python train.py --d_shared_expert=64 --init_std_router=0.0279 --attn_scale=0.125 --init_std_qkv=0.0396 --decay_fraction=0.68
Below are experts of layer 6 (counted from 0) of a mixture-of-experts language model. Rows are named router (the router's row for the expert), gate (a neuron's input weights, with its number), up (a neuron's input weights, with its number), down (a neuron's output weights, with its number) and show model dimensions 0-223. Each number is 50 + 10 x the weight over its row's rms, rounded and kept within 0 to 99.
After each expert's rows: "comes before" lists some tokens at least twice as common just after its tokens as in all text. This comes from a sample of Wikipedia text that the model never trained on. Tokens count by the router's weight.

# expert 14
router:56 64 50 59 60 61 68 53 51 62 55 51 55 43 51 65 59 54 57 36 52 55 50 38 45 54 51 59 48 35 57 59 31 39 44 53 39 42 52 58 54 55 51 56 75 51 47 63 41 42 56 58 52 54 37 48 41 49 52 47 50 45 59 47 70 65 58 48 57 30 54 52 64 48 68 48 42 58 45 42 41 33 58 48 57 48 44 33 45 42 52 54 53 51 29 54 50 36 39 38 30 60 64 35 57 47 33 59 55 77 42 45 63 68 35 51 51 59 50 47 53 43 46 38 53 51 58 67 57 40 40 34 53 44 59 51 56 50 45 45 52 53 56 59 61 55 53 54 61 61 50 53 67 36 53 50 44 63 32 36 37 47 41 52 45 69 46 51 46 60 76 55 55 56 48 31 57 44 59 56 34 42 66 54 44 41 62 42 59 60 51 32 59 61 56 43 54 54 27 52 62 51 50 45 64 51 55 62 52 46 41 33 37 28 33 45 52 20 36 37 52 40 37 49
gate0:59 46 60 75 52 61 62 54 37 50 60 47 51 48 38 60 41 59 50 49 58 70 56 31 45 66 57 55 57 25 51 44 33 50 36 52 36 60 51 57 47 58 65 48 68 36 44 57 46 45 50 60 58 60 49 45 63 51 55 52 48 46 51 36 42 43 41 47 56 39 52 56 52 37 56 44 42 38 50 46 36 52 45 44 40 23 39 50 33 50 49 59 53 44 30 47 61 32 56 47 50 46 73 56 46 44 57 62 52 55 51 25 37 65 41 50 43 66 71 48 56 49 49 19 52 38 48 51 55 40 35 62 36 45 42 47 48 39 40 44 63 55 60 43 64 45 50 45 51 55 46 53 50 45 52 56 44 59 46 69 56 53 53 55 56 58 59 53 56 52 57 47 36 43 50 35 59 33 51 47 31 38 66 48 54 33 53 45 59 54 45 43 32 59 59 49 41 52 43 52 80 47 57 47 66 48 67 61 59 57 46 29 49 38 45 50 41 31 28 54 43 33 46 50
up0:45 53 63 50 28 59 61 50 46 66 70 48 54 55 45 56 33 53 57 45 47 64 65 42 37 51 34 48 57 33 62 47 50 50 41 56 37 44 52 49 56 55 47 55 61 51 61 54 61 57 44 58 61 49 51 40 62 58 54 44 63 60 50 59 54 33 55 40 52 37 55 45 47 27 54 37 40 47 50 36 48 47 43 51 37 44 31 34 29 47 55 63 69 55 30 42 58 45 48 51 48 45 99 32 70 44 65 62 44 68 44 29 58 65 44 65 56 55 58 46 49 55 38 34 58 55 45 33 55 54 52 44 30 62 45 46 43 33 51 50 49 39 54 53 63 54 47 46 51 45 40 34 54 49 48 46 52 46 53 56 57 53 57 59 53 64 64 63 42 42 53 48 51 49 40 33 53 54 46 42 33 49 54 44 45 27 48 50 53 49 57 58 43 44 44 45 46 46 47 54 66 53 51 52 54 64 56 64 57 44 46 43 58 36 63 52 53 47 31 41 51 29 33 34
down0:52 51 36 42 67 44 34 55 59 39 37 47 57 55 49 46 64 51 46 52 66 37 37 70 47 49 49 54 45 77 50 54 54 53 54 54 61 45 22 40 73 56 36 51 44 51 46 55 38 57 53 51 54 51 44 57 38 54 44 54 38 45 42 45 57 58 58 57 47 61 42 57 53 51 41 53 44 55 76 70 53 47 33 36 62 57 60 60 71 49 46 52 55 55 64 50 48 53 55 56 52 45 35 57 35 50 43 38 54 47 54 70 63 42 57 48 57 38 31 48 53 58 55 72 54 63 45 57 41 60 56 47 61 43 39 47 56 71 51 54 45 51 37 57 39 48 51 48 55 41 45 48 38 52 57 35 43 43 47 32 46 49 49 36 34 42 32 48 59 32 58 44 43 55 62 53 48 63 49 61 47 70 46 65 56 71 54 55 39 29 53 44 72 45 53 58 68 64 51 52 30 42 42 38 39 50 32 37 47 53 66 73 52 47 51 46 45 61 69 44 49 67 52 52
comes before: "\n", "-", "==", "The", "In", "==="

# expert 38
router:50 65 28 56 41 59 64 55 60 58 53 57 67 60 57 50 61 67 56 41 63 56 63 41 37 43 39 63 57 46 46 67 56 46 49 60 33 55 51 67 63 46 61 68 58 53 53 74 54 46 49 70 54 62 28 44 52 38 43 41 45 41 62 55 64 68 56 57 39 38 42 64 55 49 47 36 52 50 51 57 40 32 40 38 54 57 59 42 46 41 50 43 42 50 60 59 40 53 51 34 44 50 51 44 58 54 45 54 55 69 46 48 71 45 45 53 52 60 43 47 40 50 59 37 54 45 50 50 51 52 54 49 69 51 47 35 35 54 51 39 51 41 66 62 50 56 72 66 61 55 60 54 56 48 45 43 50 55 47 21 65 44 30 67 56 60 43 54 46 58 60 53 37 67 52 52 54 35 54 63 37 50 58 63 34 62 47 54 46 45 48 43 58 61 62 36 52 52 51 50 40 43 53 44 58 48 50 74 57 48 53 66 52 40 39 60 67 20 54 50 56 30 50 55
gate0:59 61 54 52 50 54 64 57 54 57 57 39 60 56 62 57 57 55 40 52 51 47 52 38 52 66 54 61 45 45 54 46 50 48 31 42 47 61 74 53 72 48 65 55 47 53 52 38 54 51 69 70 46 48 50 50 58 47 36 33 44 43 64 67 64 52 38 57 43 62 59 42 48 52 65 52 49 60 56 46 61 52 42 48 55 44 47 58 52 44 63 48 59 60 47 71 50 33 67 52 36 56 61 38 64 48 58 44 52 51 52 39 39 52 41 51 30 35 71 43 40 47 52 27 54 48 46 47 48 63 42 46 64 41 56 52 63 64 54 38 72 56 61 54 56 57 55 44 61 59 54 34 55 47 65 56 40 43 54 55 71 55 59 83 47 54 51 59 56 54 70 60 47 48 57 48 61 40 52 47 43 59 43 43 45 45 41 48 38 41 46 41 63 64 48 30 56 47 46 57 53 74 56 58 59 63 67 41 45 51 61 32 40 67 44 49 53 46 28 60 68 24 46 52
up0:45 42 47 34 50 58 69 62 51 50 53 28 53 46 46 62 63 46 42 57 44 70 59 46 37 71 50 56 56 40 58 62 53 58 50 40 38 41 48 44 43 43 69 46 45 56 57 38 56 28 58 59 48 58 69 25 54 44 45 41 42 35 53 67 28 61 46 67 40 58 32 37 53 60 44 57 55 53 46 45 55 52 52 55 52 51 47 45 52 49 46 43 60 54 53 48 64 54 61 46 54 35 57 51 48 45 39 43 41 57 45 34 52 60 36 45 41 60 64 47 48 50 34 43 45 27 44 27 40 72 60 63 51 41 45 51 59 46 57 35 61 56 52 73 56 52 77 49 60 54 64 39 33 58 48 51 42 56 51 62 56 62 58 53 72 39 50 43 50 43 53 64 50 42 44 45 41 48 31 57 41 61 48 44 42 39 36 44 60 70 69 56 46 65 77 45 46 45 52 49 60 42 50 56 55 50 55 55 53 51 55 56 38 50 61 51 65 43 30 51 49 48 51 30
down0:31 36 51 60 37 51 25 46 53 50 45 59 45 41 48 51 44 50 60 51 63 43 59 38 45 43 54 52 34 18 60 51 42 40 59 43 58 26 55 60 65 61 47 69 74 61 51 47 58 60 41 51 48 43 36 55 35 56 50 74 57 43 48 48 61 54 48 38 53 40 42 50 56 59 45 50 45 40 53 56 56 44 29 41 40 66 37 63 58 51 48 54 46 62 77 46 42 63 62 34 59 33 36 34 57 48 52 52 40 32 61 54 46 56 63 38 44 49 54 46 58 59 59 50 53 61 44 42 34 43 53 49 42 47 52 51 54 39 44 52 51 61 48 21 49 35 55 53 44 55 32 41 51 61 32 60 59 47 58 43 59 64 59 46 50 65 43 61 63 48 51 53 30 53 61 61 42 53 60 38 46 60 52 46 57 50 66 49 47 52 38 33 44 40 43 45 52 62 53 55 54 69 57 40 48 45 53 37 44 51 40 49 46 76 49 56 38 48 65 60 64 57 47 62
comes before: "\n", "-", "|", " ", " The", " 0"

# expert 20
router:51 49 42 38 50 64 48 54 65 41 64 62 58 37 66 45 63 48 62 33 61 49 58 46 34 63 59 38 67 46 56 59 52 63 31 57 33 44 46 63 59 47 52 53 59 61 58 52 35 37 47 57 59 54 17 51 50 50 42 49 48 37 51 49 55 51 48 56 36 33 48 54 54 35 44 50 54 48 52 42 40 14 60 66 42 39 64 40 43 46 47 40 73 39 51 46 47 45 58 37 46 55 46 48 54 59 69 49 56 53 42 38 54 43 51 48 45 55 54 56 37 53 53 52 39 49 43 62 38 40 50 44 47 39 62 64 52 64 49 35 59 59 28 65 40 61 47 37 52 50 64 48 56 51 40 45 42 46 37 51 62 36 58 65 56 68 50 44 53 55 64 59 38 45 54 54 47 61 49 66 39 46 47 61 34 43 54 54 68 51 57 43 41 64 53 61 51 54 69 80 42 48 48 37 53 62 55 72 42 38 65 54 54 46 42 48 40 48 48 41 37 46 44 37
gate0:39 38 47 49 56 61 40 50 41 46 46 51 55 53 77 35 51 60 62 52 63 43 60 41 43 48 45 33 60 55 30 56 37 45 55 45 49 40 52 53 37 47 26 46 53 48 33 57 54 57 40 48 60 45 60 55 33 66 47 50 56 40 50 67 44 49 61 40 54 59 28 60 53 53 49 32 47 51 60 70 45 56 58 55 71 54 80 61 52 64 46 64 52 36 58 55 59 51 41 28 52 63 50 53 45 56 43 64 65 42 54 69 41 30 48 41 60 50 24 60 61 58 55 50 41 36 46 58 52 45 45 60 52 63 38 36 44 54 48 39 42 51 43 43 44 58 59 46 42 66 49 55 39 47 51 66 56 51 36 43 48 47 55 30 44 46 67 54 45 29 52 49 43 62 39 54 52 41 47 58 57 48 49 53 46 52 54 38 54 50 45 56 33 58 48 40 47 75 66 46 47 62 58 57 54 45 46 56 48 33 67 66 54 27 57 48 51 53 42 40 60 51 73 46
up0:32 54 39 54 46 64 59 52 38 35 38 43 39 53 60 46 44 50 58 60 58 48 30 49 45 55 42 37 45 48 51 63 38 30 38 65 58 59 53 51 28 48 45 53 30 55 12 36 54 48 46 53 33 60 55 45 47 57 40 43 33 54 65 44 45 48 58 57 44 60 40 56 50 55 38 66 44 54 61 51 51 45 57 48 55 34 56 47 44 67 55 54 41 48 37 54 61 50 49 40 54 39 58 56 44 50 57 70 44 42 37 63 41 63 59 58 54 41 54 34 49 60 60 23 47 55 50 50 42 52 58 54 52 50 64 50 33 31 39 52 60 58 67 70 40 66 53 48 64 42 25 64 42 54 47 55 66 40 33 47 52 54 55 59 46 50 47 65 55 46 63 51 55 58 47 45 52 46 53 60 54 54 44 43 44 50 41 44 51 28 51 59 53 48 20 60 44 57 58 66 45 42 36 63 63 50 54 45 41 51 52 46 56 40 56 32 41 66 39 46 49 67 63 59
down0:50 41 52 52 41 68 52 44 42 69 57 53 47 43 45 46 42 42 71 55 64 56 49 55 71 40 52 43 44 48 68 54 72 48 55 60 66 63 52 44 39 49 27 29 52 39 42 41 44 42 39 59 46 50 85 47 43 50 48 39 57 55 41 68 58 64 49 48 49 45 70 58 31 70 53 35 50 47 41 33 47 41 48 41 42 37 48 39 76 42 67 45 49 34 39 53 41 49 47 40 57 43 42 47 54 71 45 41 47 55 46 43 51 33 41 61 46 53 67 41 59 47 28 48 50 47 38 59 44 50 35 50 36 54 55 48 42 42 70 54 55 45 60 36 45 50 45 52 55 51 61 53 58 51 62 61 52 55 54 66 58 73 60 44 45 46 47 43 51 42 48 53 62 49 60 50 62 48 60 71 66 57 50 51 44 42 56 53 45 63 40 53 68 41 56 54 54 44 54 51 51 49 38 42 42 71 48 38 43 46 27 32 54 47 42 45 35 39 45 43 51 43 66 55
comes before: " |", "|", ")", "–", "-", ";"

# expert 39
router:43 64 39 54 50 41 61 62 75 46 58 54 62 49 60 46 63 51 59 41 70 63 72 42 41 32 38 38 56 32 36 59 61 46 47 49 32 42 57 55 56 44 35 53 58 62 67 64 32 55 40 43 52 59 37 55 53 58 63 41 55 39 64 52 72 49 41 53 46 21 51 33 61 55 53 47 41 42 67 46 41 30 51 57 59 61 58 48 32 51 58 45 45 42 52 60 43 28 37 34 42 49 63 46 43 56 44 56 47 43 45 44 51 42 50 39 54 45 53 50 58 33 65 46 44 30 47 44 51 38 31 58 52 42 54 39 52 70 46 43 66 58 38 65 53 55 46 36 54 61 44 59 44 67 53 51 57 60 46 34 56 41 37 42 63 56 41 54 47 47 60 51 45 39 54 67 34 51 44 61 41 59 49 62 37 43 54 51 70 51 47 43 59 46 56 41 62 61 48 66 46 57 45 52 67 51 73 62 53 44 63 51 68 50 52 44 48 41 46 43 54 48 54 44
gate0:59 54 56 44 43 50 35 53 47 49 54 51 49 51 61 41 58 74 57 42 60 42 64 39 49 47 59 31 36 51 72 39 59 48 45 39 46 48 62 44 38 42 50 50 39 48 47 36 53 46 43 58 61 45 35 71 40 38 50 54 39 58 47 38 54 41 40 50 36 51 43 63 53 66 54 50 50 43 53 45 69 20 53 54 40 56 68 56 56 41 62 45 79 62 48 54 60 49 57 42 30 45 54 54 54 43 55 58 38 56 42 34 56 48 40 56 47 60 54 55 52 48 34 38 62 50 39 46 53 63 52 45 55 59 48 48 66 37 54 42 57 45 52 48 52 52 66 57 42 64 56 47 76 54 44 53 34 36 30 59 30 46 67 49 60 74 18 41 55 58 45 32 38 63 44 53 51 49 51 53 58 46 30 53 70 34 58 56 56 52 47 48 46 51 61 58 56 41 51 64 45 55 60 66 33 59 63 67 51 52 41 50 60 43 45 54 45 47 62 45 69 46 52 47
up0:25 41 64 42 33 32 63 38 45 65 61 57 68 51 54 38 49 49 45 42 51 51 49 47 51 43 52 53 49 45 52 52 67 46 52 46 52 71 46 48 53 44 52 74 44 37 48 46 48 54 65 50 57 42 58 34 57 34 46 44 29 42 51 40 41 61 26 55 51 50 37 54 50 33 21 47 48 38 45 46 52 50 58 30 41 54 53 42 68 38 65 36 55 38 48 34 41 49 56 38 42 52 49 54 61 49 50 37 52 47 28 35 47 35 44 36 39 45 43 48 48 46 54 56 36 43 37 60 39 57 53 63 47 49 38 59 55 62 67 44 55 47 68 54 39 43 52 57 43 59 49 41 69 49 40 48 40 48 56 49 62 47 62 29 69 41 56 46 57 37 40 69 49 67 65 50 64 39 49 41 53 61 33 60 54 63 49 39 61 63 42 56 58 62 45 33 47 59 60 63 48 58 47 39 58 57 55 55 48 46 58 54 49 44 43 64 45 49 46 25 67 39 55 44
down0:55 50 55 31 41 47 42 43 47 54 60 61 49 59 61 49 44 51 54 52 35 43 58 66 52 54 51 70 49 58 55 48 65 50 30 62 49 66 70 39 51 55 35 37 57 37 66 29 53 53 42 53 55 40 65 59 38 57 62 43 52 54 47 50 56 43 44 50 60 46 70 41 58 63 47 58 54 56 51 59 42 51 47 37 65 65 58 44 34 52 46 45 67 55 63 57 33 66 30 28 60 63 58 65 64 45 57 58 40 46 52 51 48 48 33 50 52 43 35 36 66 62 55 43 57 48 50 38 36 48 39 44 47 37 43 58 44 40 46 55 56 53 55 43 55 47 53 42 51 49 69 50 62 48 43 33 66 66 33 43 66 38 60 60 79 46 25 47 55 56 39 50 65 49 33 61 53 42 60 48 62 47 56 61 53 35 62 46 55 29 31 54 57 42 56 57 70 45 56 41 48 69 57 47 47 63 48 55 49 50 59 53 51 49 40 38 60 58 65 54 39 56 52 54
comes before: " |", "|", " 0", ";", "0", "%"

# expert 21
router:58 65 47 52 46 62 57 64 64 53 38 40 41 40 50 49 47 42 51 20 55 49 55 34 54 48 50 65 39 39 39 47 45 53 54 38 38 44 47 49 72 69 52 44 65 60 53 49 47 51 74 59 64 46 21 70 57 43 40 63 48 59 40 47 65 57 58 38 53 32 48 36 57 61 61 39 55 60 64 51 55 22 45 57 44 49 55 43 52 28 19 40 54 76 59 47 50 49 46 47 50 58 50 48 58 64 43 57 60 44 45 47 60 48 51 45 50 34 35 42 48 40 55 50 56 34 42 58 36 66 40 44 55 52 52 37 46 70 54 37 52 61 45 49 61 54 59 48 45 43 44 38 61 33 49 45 38 55 32 47 42 43 40 65 57 60 41 42 49 47 63 54 40 61 61 47 54 42 57 61 44 49 51 57 45 38 59 44 58 54 60 20 42 39 53 53 54 50 37 47 67 43 50 28 48 53 42 54 51 55 51 45 35 53 51 44 52 38 54 42 56 50 46 42
gate0:57 54 46 70 37 49 60 54 34 55 42 42 59 49 50 49 48 59 53 79 48 45 57 34 55 42 57 68 40 26 50 54 57 49 56 43 40 34 59 48 52 62 56 63 50 42 47 57 66 39 48 42 53 41 38 57 58 29 40 45 44 48 61 71 51 52 52 44 41 28 46 47 58 58 52 51 47 50 47 36 36 44 44 37 50 54 58 44 68 44 35 67 59 61 49 46 64 56 50 33 68 54 53 59 59 54 74 54 65 44 42 42 59 51 44 59 54 49 60 48 64 48 39 53 60 42 34 55 41 53 57 41 49 55 38 53 56 68 62 52 47 55 52 43 59 46 39 38 55 48 38 45 48 51 38 51 55 63 65 50 65 62 40 56 44 52 51 49 60 56 51 50 56 51 50 50 48 55 56 54 46 46 54 49 55 44 79 34 25 41 56 35 44 53 38 47 81 65 32 50 69 45 48 64 31 35 65 49 56 57 48 52 55 43 66 55 72 43 34 45 31 36 58 46
up0:64 50 58 35 58 49 56 51 43 23 57 49 53 49 57 64 63 48 54 44 45 52 59 62 60 45 50 46 49 50 49 36 46 41 49 56 45 53 52 49 56 18 43 50 55 67 57 53 38 45 38 50 56 62 60 43 57 56 46 53 45 49 65 43 57 35 46 51 65 60 56 41 28 51 37 54 48 44 54 46 54 60 43 59 48 51 77 40 42 58 50 49 43 18 55 39 40 39 41 67 45 36 44 61 47 42 48 52 48 39 56 44 20 51 79 52 66 47 57 43 43 51 53 54 39 77 46 54 48 43 42 45 58 60 44 50 58 34 45 53 49 47 52 45 47 38 44 56 57 66 53 43 34 48 64 52 50 54 32 59 73 61 58 53 37 58 31 42 60 47 62 64 43 30 51 46 60 53 40 59 53 53 54 53 52 50 41 44 53 61 35 58 58 55 44 77 37 55 54 78 38 47 40 38 71 52 61 41 53 47 58 49 51 50 49 49 36 47 57 48 58 70 45 52
down0:44 38 42 62 52 27 45 52 61 51 45 70 43 61 58 42 44 43 50 46 56 45 59 44 36 47 52 50 53 51 45 74 61 43 47 49 47 61 43 53 42 57 30 38 57 39 51 44 48 59 45 34 64 56 58 51 48 48 61 57 54 47 37 65 46 53 42 48 64 32 51 44 42 64 58 45 46 60 51 49 43 35 66 57 38 45 50 63 59 34 44 57 58 82 49 47 38 62 65 51 65 51 43 51 61 73 56 50 41 40 57 37 56 45 33 60 50 54 56 62 43 63 49 46 50 60 46 66 50 52 53 56 42 56 31 21 57 63 65 34 66 58 69 53 49 47 57 58 55 21 62 39 52 60 56 49 72 54 56 44 47 52 47 47 68 40 52 43 51 36 47 39 51 55 62 40 48 37 55 56 56 41 48 45 53 30 61 45 54 47 51 38 44 34 33 42 47 48 35 65 68 59 51 48 31 48 53 42 53 51 50 36 45 68 31 45 46 63 55 50 51 47 37 56
comes before: " |", ":", "–", " ", "°", ")"

# expert 16
router:52 54 46 55 49 59 62 61 57 60 48 63 66 42 60 51 69 54 53 40 60 64 71 44 37 57 56 51 56 58 63 60 34 58 51 63 36 32 33 49 68 53 48 58 57 77 47 66 45 49 56 48 52 61 41 61 36 58 53 44 62 37 57 38 59 76 53 44 31 37 39 46 52 48 68 39 34 51 79 56 35 50 56 63 63 62 55 34 47 54 35 43 39 53 43 59 43 38 57 39 43 66 56 36 40 62 42 38 51 65 31 45 69 51 38 41 40 26 43 43 41 53 46 46 42 48 54 62 47 41 33 51 54 46 66 50 41 54 39 42 66 45 31 63 47 61 64 47 58 53 69 49 61 51 58 54 45 43 34 46 62 45 32 54 40 61 43 49 50 53 47 51 45 50 57 45 55 46 44 61 41 57 61 68 52 53 46 49 52 52 40 43 57 43 48 46 58 39 50 57 44 57 53 49 60 39 52 39 52 52 65 46 44 39 28 47 45 57 40 47 52 38 47 39
gate4:59 49 35 55 45 55 60 46 60 58 44 55 45 53 46 43 55 47 51 53 61 62 28 50 42 56 45 44 53 43 40 47 51 46 29 41 47 51 63 51 53 46 40 33 56 53 55 54 54 47 58 50 49 46 56 33 44 55 59 40 54 62 54 52 50 52 45 58 45 49 44 50 48 61 58 39 52 56 99 49 60 48 56 93 39 48 49 49 61 12 60 51 50 46 59 32 48 44 53 51 50 40 45 53 47 50 43 49 50 46 48 54 46 52 51 53 56 45 54 42 39 58 45 55 51 55 44 41 51 68 49 46 48 40 36 42 55 54 62 08 37 62 23 38 56 65 54 52 36 48 49 44 53 53 36 45 45 56 38 53 41 50 57 65 44 53 52 39 60 52 52 52 53 57 46 50 61 35 56 50 46 61 47 53 61 53 43 63 50 38 53 48 58 52 47 45 39 51 47 77 46 77 47 52 49 72 64 41 53 44 64 55 40 51 59 68 46 47 51 46 57 55 47 67
up4:57 51 65 53 47 67 54 36 47 50 37 58 36 45 99 41 52 56 46 58 39 39 60 65 40 50 61 33 61 54 57 49 47 50 56 42 59 55 42 48 41 36 54 58 52 69 51 59 72 52 61 47 38 51 78 48 39 65 41 46 41 52 53 54 55 37 53 46 53 61 44 26 44 30 34 47 44 59 67 57 52 63 52 59 67 40 33 54 48 46 44 46 38 43 53 59 60 48 60 59 51 44 47 57 32 57 55 46 43 48 60 57 52 46 55 57 38 53 48 54 41 54 45 72 67 67 58 40 59 47 56 62 45 51 45 56 47 33 42 46 56 47 41 43 40 51 46 50 52 40 42 33 48 61 63 58 59 49 50 54 51 53 56 44 53 34 63 50 52 58 41 38 57 49 48 54 51 33 51 35 46 53 68 52 47 56 48 63 51 39 52 53 25 40 40 59 52 38 39 45 54 53 68 60 43 37 35 31 52 58 39 42 69 51 59 61 51 65 40 51 53 47 48 55
down4:41 51 51 43 55 53 60 57 55 50 63 61 63 44 42 58 45 55 47 48 66 51 56 53 52 40 38 60 42 52 68 55 44 56 59 69 49 56 48 44 48 68 66 60 61 45 48 38 49 47 38 50 56 49 52 67 56 46 56 70 60 52 51 45 34 54 42 38 56 57 52 37 39 33 33 55 47 48 14 49 47 32 39 14 59 50 51 41 38 79 30 62 43 45 47 54 62 51 51 51 59 56 56 64 47 46 50 54 48 63 33 43 53 42 54 53 37 41 39 54 55 52 48 35 38 35 59 51 26 29 53 56 48 57 64 57 36 51 61 65 68 38 62 54 47 38 55 39 47 53 51 54 34 41 54 48 51 40 51 54 62 55 39 43 51 41 57 59 52 60 40 43 45 32 49 51 50 78 51 42 60 48 65 39 43 60 55 20 55 52 50 53 46 35 53 47 46 53 48 36 49 35 60 48 53 37 46 58 52 45 40 57 63 36 41 48 59 46 64 48 56 57 62 53
comes before: ".", ",", " and", " in", " to", " of"

# expert 26
router:64 50 36 55 60 61 57 49 64 49 62 59 65 46 50 32 62 32 72 49 65 57 56 46 36 47 43 49 66 56 66 56 42 51 42 70 33 39 31 38 61 53 43 60 49 74 45 67 41 61 50 45 53 53 35 65 47 56 47 43 48 31 39 41 52 51 62 51 54 39 41 46 61 49 46 42 52 49 84 70 52 54 78 57 52 53 54 46 50 62 40 42 48 57 47 50 44 39 59 30 37 56 61 47 55 56 58 49 55 57 43 46 63 49 47 57 55 44 40 51 51 53 47 44 51 32 56 62 40 46 42 56 58 51 59 48 53 58 46 54 55 59 33 61 49 63 47 29 55 47 53 59 62 53 59 55 37 47 33 48 43 44 22 39 45 68 44 54 50 56 62 41 35 53 50 49 51 55 57 57 37 39 63 54 33 57 46 38 52 60 39 29 50 44 50 53 60 45 60 61 30 57 54 49 40 43 77 48 48 41 51 49 52 38 35 38 47 61 47 50 56 43 33 40
gate4:42 47 53 56 54 59 54 51 53 45 40 30 45 54 49 47 36 61 63 48 66 49 57 41 50 35 59 63 52 44 44 54 51 49 42 60 62 63 44 42 49 45 45 47 45 33 68 55 48 61 56 64 71 52 40 54 58 59 63 47 67 59 57 49 63 45 61 38 51 38 55 67 27 69 50 33 55 51 48 51 40 49 36 49 53 53 39 49 49 61 39 57 58 71 52 60 51 44 41 38 42 48 37 68 48 32 49 51 44 54 51 51 58 70 44 54 48 51 32 48 57 45 43 60 57 38 51 34 59 51 54 44 67 41 66 47 38 69 50 60 48 60 59 83 71 56 60 60 55 33 46 53 60 28 59 42 27 52 37 42 44 56 44 73 35 66 44 37 39 53 55 62 56 52 58 58 68 35 51 56 46 64 53 57 44 55 50 46 39 57 55 61 43 52 65 38 40 44 42 40 62 62 50 57 52 45 54 55 29 36 62 56 42 60 55 41 49 54 60 44 58 50 70 47
up4:45 40 52 52 53 36 43 42 55 62 41 55 42 57 40 41 36 31 59 71 53 40 54 28 42 44 50 37 43 34 42 36 52 30 50 47 45 52 55 21 39 61 41 40 59 52 48 32 52 36 44 40 48 49 52 37 48 44 62 50 62 47 58 54 44 36 41 57 58 54 50 33 58 61 53 32 51 34 40 58 51 64 60 37 29 40 39 49 33 71 59 57 51 45 69 36 54 55 56 53 36 56 47 44 55 51 50 48 39 56 50 42 43 62 50 54 59 64 39 52 54 61 57 59 42 57 59 35 61 48 61 45 56 53 64 49 67 48 44 52 39 56 61 54 56 36 59 63 43 46 53 60 46 61 57 51 48 62 63 51 57 41 34 47 31 62 39 48 33 64 47 58 29 57 59 62 38 78 51 42 60 41 46 43 51 67 41 45 48 45 46 47 56 44 55 52 48 57 45 64 64 40 52 53 59 50 59 37 58 44 52 52 25 49 61 37 33 42 60 46 55 37 65 33
down4:53 41 70 47 62 44 33 55 52 42 54 60 79 56 49 47 37 44 49 44 43 45 56 31 47 65 48 46 43 65 59 58 47 57 43 44 41 35 44 53 34 45 51 45 43 57 37 34 55 25 50 43 64 54 34 83 37 57 54 59 63 59 30 36 54 42 38 54 54 54 57 58 55 54 60 60 63 52 43 57 40 69 59 75 51 41 43 51 51 47 55 56 54 31 72 41 49 62 53 46 61 77 51 36 54 52 53 36 54 60 55 59 44 58 37 46 72 58 56 58 63 47 53 42 49 56 52 18 62 64 38 53 40 53 35 62 40 46 55 44 52 62 54 50 72 45 62 42 44 48 38 48 51 52 47 45 37 57 56 52 66 55 42 58 30 55 46 50 58 45 59 60 49 49 45 50 47 55 60 47 44 31 60 44 56 50 43 37 40 45 53 33 53 50 50 57 58 31 57 53 59 53 54 51 51 41 34 64 56 50 57 45 51 61 45 44 41 45 58 45 50 45 31 38
comes before: " of", " and", " in", " to", " for", " were"